From a checkpoint of a small mixture-of-experts model trained on Wikipedia.
Size: 10 layers, width 256, vocabulary 8192.
Experts: 80 experts in each of 8 layers, 64 SwiGLU neurons an expert, a softmax router.
Training: a variant of SOAP for the experts, 390M tokens, 5954 steps.
Below are experts of layer 2 (counted from 0) of a mixture-of-experts language model. Rows are named router (the router's row for the expert), gate (a neuron's input weights, with its number), up (a neuron's input weights, with its number), down (a neuron's output weights, with its number) and show model dimensions 0-255. Each number is 128 + 32 x the weight over its row's rms, rounded and kept within 0 to 255. Numbers have three digits each.
After each expert's rows: "mostly gets" lists some tokens that are sent to it at least half of the time. This comes from a sample of Wikipedia text that the model never trained on.

# expert 59
router:158133118038163143050152133168109098171068158130065155137123166138143160146155039118135196116072067148130122116171126114154095184104172084091104138130137072108111114107133127098109148130146125161106117190162080153128128154142188106119192137112109100115125096115097158097103081120142152137150094109178140136146082120075169181127076156168115110111156154154152085075149133120102105125119074129109070145130129128132107140133077127141115164115109137096127184168126139107089069147199098154121116135141096187162132110107077136094109118138155178120122082102187134113101161143087066065089131077148101157092117134072155127106099112161150099123094134147075139079091127127128144100144100153146134135146155124089132126190107131185213112177102163115181104125078090193112096126133187
gate0:155103130111076152129118139091131111173142130079124070141175109115130191131087068108091180229129109092108189094124141141182127118118164120126191094177084175119157138156132161115074127158120150162111150153138176149161108100119152118129100151176150181148097130090103112141103127123120111090083064106165150067145147083141144141110130128154134081161140092069099141130153070083076086161092109103106079158129187100150143124121201147119107127130118141149120158102091140156114107097173165042095141135173180106126167111135070084094142175127163150087141147102105144145101120112128154114070047086118140106093135131185153117144114143114183151116157138097153069158068178152146181116185067207150157117149139091156154130087127156127098154106112117150141121155112137111175118123059125
up0:140127125098171181135216121168097164092100204090077163115084071119075050098117176138141084106115161083130113106120153112111096106122110164095125187125128104128133109096092116177155161152153156145113114120133124088113115092128100090130115166121136142098172127053117128122185146105142178096112142114144111134163102100144118083129144190137088192122120163071084159106137125100148198133165145117171147143150138115117135143155076109135101115155143136137059174148123085109112041159118072122116160116070110113080091154146131102112112073147149146170135117087124158125164073120156107134162225111144149161083114141145126156171168101139132137134169090103165102090156172090099090094088169111142136141158154039123177123176136150157131103121105129117043131121155160134073147183156076
down0:154171115125114103149117134104072123151132224076188081093189193106086253119173058135133121125125126115134106112080123160109121144129151121103100135103166120103124154139114074123121158178130154145175128132109073095152137161128149092096123103163111140132135148131114117086116121079138116138100137188160171164174142172146167131113114199141143138112069146078121116149116140085183163094150146128071140122168131123131077157140104200104113173167180136159111172135091146115120080146102125125170143104132130108096100153114157129193100124137128128092084136125165097125099171122161107180118180100166136172095200140086196120108110131125105097060147064110076140102126110146073094087109147117098149124093142114095116137115126064085162129139082209098131134103138157119072086165178132
mostly gets: " Br", " Be", " Che", " Mc", " Black", " Red"

# expert 38
router:152070136087194163100143115119212172097163111063044129075146138110128094129106118119163185119127132162151079095186083124181140099160179140172114102149135104140129126092143093126145109132162140097109109137152103132132141096121160129152107133111108096043188124124119183157085116102128158127139187186135151142176183141129123150141098135158164154120106217098163126149126128110159140133137177098103167109070157140135081157124192142145123144112098127170119141117174111177134136101111192086107145094128124190152115086121139166110095117114062119090103172139080092108113083099160182112138171146137130145123153130105138101166066132128081096151098062184093140171180100070167124122104135100139144103059103081165073112080160142088204113117115089125138107119170154118150130119124186
gate0:097102152169085104159097176117111099141168159171134142132145170151145201143130139092109147127082157103157135137166142153118124109126203118127126124132089184065077180135131144076139143150120127058122181114171080158168166104138125128114090120121128122129158137129124090170122159098046078113181156146103075095192127120156132079121110108118161128197174087128182127145088131171151190129084098132077120135120165107092121115122041087166104174129167187144084130165064111113131131120124075104149151137148103067141137099079105118114121112116077199186112078118148109190138164148113147169170039154088116190104090117101109151180139117082126069063159103122152159155138153094140130124107128152141157152150110123121099124133122130075159145129123161137123105071108181073171128110107120
up0:111092085091126158122150127141136121104167178063134147108099126129137149122156150045076135111136118097107120109112174195164151131113123154137116075122130082127146129098158098133058178204133151116122131116144141166149115081188131116123120086134106124165100122142134122107082136110138100151124145110139064070146092179164147132192138166069122134130140141063103118082053126182126166063141171140103101114122127084127127114165115095198152121159120169119109096165106124153118109088065130141126164132165123098141106113117094150163125151158210169161093144105149107188098150188153129131141126137110072163102157095080172183110080107157091173083173139130172166102159166126164147104104103125162221083145083116168124098157103188081127131129055089143133176112150137087142083164183108
down0:147136106172100130136148111153105166119121162102127130113163124097091174156150126085139162079094154124106056071116071120138100135112142130104107147107108160092066093090178148101152157157181129123147109156128119165112163099188171163099120111160118096148155132159094165129067159164087086212183178166126076085167108094116133151149109135127180127066088130095118096104129179152122125138100149131127117157136148104148152152146130115191140189096097152050087123164130124116172034087153111145208170103148117131137099044054082109130129145160141142159120101096096110152142118145141134141153158186074096110105074138142165160149069072116096143096123166119156132137164146104143091069133111124174130081128105099147166108170149209106102094123119157154134123136067122132154140100086062
mostly gets: " an", " a", " one", " another", " 44", " par"

# expert 43
router:188111102098137087117118153131127127093127118164136135107103180118138143148142131150203105082160086062100019105164129084165097142065152109128101134119126130127130137111138106123042154140159153105176079197153160151132137117105151110129150148116167131148162149159121125097131109215103097111135142137094137130127121115136156153138139096200138129176133115145164139092144123150148132132098173150082172094140136134128087109133089188046093149129142103116107101151151140099138126147116109203153186138072096155150130146129111145085149138123119087108195123145105140117181159107136103133130128090119206066193129142118168126081134113079052134172150118145072184111125113139109121193134123090130085163173204151107067126137198158152180122166147111149132057139075099081143077085153137
gate1:165167107150153090111143096138161102136147116078102123086090107150139170110137113039157135078099112048121139148109160102106111129132130150146153202165128094155152099073094141090162122128113102076116144052127081130058111121139123140079141112113127163132143182184139151197137140128097074143154150086145136134122122137158098100136133121063124159120215084136162097140084185074066127176130085151138163135101162124211158092095141121098130126175087100130100103101152133107136203174128084140071098134182104112066182156185136090139159121101137136158168152109116138121132129135167119128102085121118082099107107090076157157092131138137174158186131100134188100101127058113109142129137150170186093151115146161102130097135039107102109162150144096135136159170103163105103148113101087
up1:101154128085128145129131145111153126128130125075113156117104143129147117092128139104073139170079124143121123115122126114169090120131144096102111139145103107113116119151213121108127144154083133118111104132069138155136093154119107092078131139148127159157157089111051080141176198071118107120107114046110105176088051120136128165148085120052151128134140168066124107134087102126195166082133110091213140138122153141089174207099104113120130137100061138100144147152114184171146118152140171120089112151211089136075135100131193154078136114209118119197151135133151136088121119215139133116130125120101103168068095105102149096191169163132143174121125127117152146099146159174133159094114146122136118176171036154137111094156083098103182139081150122144074112109181109107115134113111159
down1:107083153089078146118108143148155112122142120105067147107152174133088171093109059115103096080112142113136133099088181116072135127111127137098132118110126127073136155175136089114156093152128144146133081085110167128063121184099119097150079130150138127107126072099138119176094096099195116163135113157152097125177166136102113098148146139130099105124134171171102147164158054128124123119112154146161117159123112134112126176132130099150149137126148061092181166088108131103165044206129198152067102135155138150131124175091192107146095030110129137172068197118130118136099153201174110046149132103133072091111118108162165177127101136128181116124123131166171162109111136133121155087154199142133124103101047127108148163078131134107154165121152132120177174149112111118151140074096183
mostly gets: "',", "\"", "]", "”", ")", "\","

# expert 6
router:124165131097127108083158082132098051177078088144130165159107174150134116129126083111080177105082041136151136087115161191139134162162137120113101087116109129161142081165101146149104177124183105121105098064152099124092106139143169153136149125126104129104113154114084126086177127106130138138157142101125089155059080165069126147193071183084130141115100135114088098083106133080141102168126057118168063168099153079160136140135054076149106156122126082127127182177183105125081111168121131088089130129109119171145077124125098139130125059103147174095077117073200101104112118149120076130124136075140110141106082124111166154137147112180126125151080150077126057168120151125117156110172143144094131182138174128083173150118117157152165148144119122119138139155105129181093116167159174
gate0:161126129160097087131175151109142082104154063120146121162137194140080193158129147150168171154158115099147140096105116123097181115145130141133143116100062165115172128112079127048155054114077106171090168095155120113144080123104151100161121100158161103117177136139087079148123125184114104096147142122119067090136162124124121084110146099089165068132125066165172172185046134123076105116136128133124118113093146138166119072125151110091114059098119070106097124107122112205107151082145170162142137097139119155147162132130046124121124104153112138099110114142145178133134100075141120135113189151051109104153111134147154124122156078102104132157125122134168065146141098133128099165133214173126149111155136204175149132053112135193111115162101151136173137167126127134145163101060128
up0:157136105104128147154104141183150154125112133111138143166116132128170135123137051119161134121153120166144120116127103109196123131104135145142160114155171093149084129162171119093186121081100128093145172152130128128148161175134215134104098164134153110144128110110060078169109110110117126141190154163224075116193137119131107105135096158149120110100102106098104115153196104132179136139112190154135119079118089144168144099045082222118096145111115121198108137168089167080128111096190120137179125139141100143117148108091146097095139141134112154110093151104106165158144119158110063150104107180081134143124111152078087116131042173085153131101123212131096193149134133122056125148088064121158099059123131087118140126096085114148097108155090116109127118150144104114186193090148106
down0:118136134104137155150119151187183160131126096180097071152074136091119194080150169115200188179128096179124129160130168131106173134184107127124195117109136113130114177088148112132216122212111109120117177146154145178205166135124125122163170096095075140159136092143119128178078091133105142163120085118105139109145175109146122124107147050145123092130127130102106123114135139164112142101122207132138028057143109107157111076125116128134116138163115172104096156190140159129148142071108081100118141159070141126128166129166141137115124077180145199138107189177146150072070105152121092145132132124148150147181128144116160127161075128103113122071166149156072148130169105161140151137136106097118112103141149105148140163126087161136096114156142180136133072127117073098098176121132095
mostly gets: " Car", " Co", " music", " Gar", " Part", "|---|---|---|---|"

# expert 26
router:110128099140169119068140113118174128128121090195136143123116156109110176092160141093210111079140153132114116194152131122152088147128154112123128167149116142154182141130129099162134134113120142086108163181120158120112144167107172097140143153057111113085132064175133150192159081154101126110090184142146144166167161109167146091111110079179116146148114092194132143144135146158119147176136133118133092072123150093096097126161101141118130136142140125142128092122195125141164100096129130153080152108049061139163145135092086153164093099115136113077128160108130083095137147130082123135151120098157204131157138113152181155101049100107091114178117140121074203163170111166034090204130126066171120151150140119148100133148206169151103130164163113103084105146040136156110092086135124
gate0:182132143091109085168150130129134164090132128086090164127172076065092109174148096117071142143117090153108160195098139155091160115158068118125101143085149106127169132130087132125058139171199129074149155102122176133097144147126188106164093087128131123069077137114068133161106132148088097128128124105126087133076102116118069130120117092097110149175148100121153111117126100085059180126096123135134166107110156089064107129179124122188121141141105162158106109079152181142139131114134098133125124107113124154109145116095188139120200156098162109125123127091209135176145054124129130170121201240162137098127139118156132117156080127167135219096110162129184170109151157173066146135169113127157118126152101086103085070178083118138112146110144117110147138135133119086143101106110163
up0:125143113196147140133065129085154073101126118114119116114138148147124134062090126110121068109076114133123098119105159149095168144136103122072110111135121148117166134147119170154143074164174161141136137120098147156107153141100130124143089119116166137141119166093061127045136117135080128121142166099103112133126128104089106109124117126141145112141145085097140086148113118108083137133129172132170109136157154139110132172112099150154136178088072121169128120117126089123133154148094125064104070125079153197010157143182047147158156050123148131088087150124150136160141075117139063133118086143131160177128110126082132121187128151194135064124149160099079099113050084163082130180126099135137185166081209092183145127161155129149098184131129096124163160128085205072097088126121159
down0:114130135103121090138182181141139164098114148135155089114184117164109098108105177106074075192067103124111145105103109172125154122122080118080115168079128114130149144123129147143126100179110109099159088143142138135173077149124185178101060088152126129159149148089167114155146152090104139155097042095112117169093080084122143145110150131098140189116146165155128166069130160157089137150156150116144137121119109166098143134120172128179096109157100143124131123140189135112141134142148158104077106167189141136108154123119116154156076107138096100128094121090117203099134162095113119122165093110145122099107132156152035192127109113104138171129127169116072187039149186053123164092139095137075092106102124104140109156065087100118096124191140080190129092127114159107125056188104074
mostly gets: " Ar", " Ol", " Nor", " Ly", " Ros", " Te"

# expert 1
router:137097145120149146083103088166123071137102118115100148142188179125114083083155112133134109090104076171138133066100164158182147173114122152090110175132120108153136095143137127156101165089127162119130162125051123163123125148141217150156104136081157151116162133103112163125155139071133124119081161164170106099084133142097090132139060148088104111136169101129076149107125103089093106137144119106132080169121199079140131128108051081160102085071142047121173111140164166085132151164167111121117104120119159167120110168116116144151118098108183148115138174110164108162089095169122046134082122094155129121103060126083158133171156065170110170114124199092119130185124138166145067102088136164092100086149147182114156082148108182141181103118067137099131119145168119157111075156148125
gate0:088167155150115148147098155070069072124149147117131140121160095129124159117105148190113163158148126139119153104174128140165160142173127156145154155085113192140138133092086181138141174100140098085129122191090165117110160121100135169126155166095160164137128139108111150071176096152124124114139076060101100100105060133134086135100080082123128134153174120164109141142109174095068081121116088210131136145177171083068156071138078117158105189102118041122190077109131176196084092162148087107167135112110101149126090156139162103119118123113106193157147172069110151068115138128176090095141070120143101112100047104092072145081164155133162180122138119157172126142170148133148120125088170156130131097116161161095144124131114155162122117127199108158114126143155112116118151141088169
up0:144115149087115134103161116108109180186120140085132101137099157101144169126115168113151151173076118127126129176169114120188108121148089112099155143121143148113065136089117115183132159125135118140141166104148122116127114177107117118134177120130118111157127121141077057139123113148103062164173170141191070103168124113169121166110146148144140173170112131200126102135148083153154093110138116153107147127127169151151110146176060137136096171215174090141058140160126141123090165187128085141097110084172180079166134161160099103121092113117106070054108168176145106131127123168188050081129119177038114137155063165095179103139065102151181075094107107126111146098162127115100113165141107131147151105123136083153168157163165125146132158159192190135138120096150166147082164117127165
down0:151067155123108115125128104152110080114165142151149128146117164103142114156070183052061139148129126146082143147144056116142074169121051163190148088156100126104087170094151096157084118162115191104145162164169143102051119168103141123103137108147099149152131168126169145086100130161118182134123110112151114161081131158162184117104097165129094133089137127085113151119058088161116102093120138101104159141168155067152180170166137118122094147134122131073108126113131097111172148106171124123098147049144228140144122095157082139175132150145123088154114123113163125157133031113148108119136159129134174112087184127096070083103130129125126106127156098054164133191108135111210088121149098133146132115179142190116155111097106102090040148131118129144125134112106098128094128144106154
mostly gets: " Car", " Col", " Mor", " Mag", " Com", " Mal"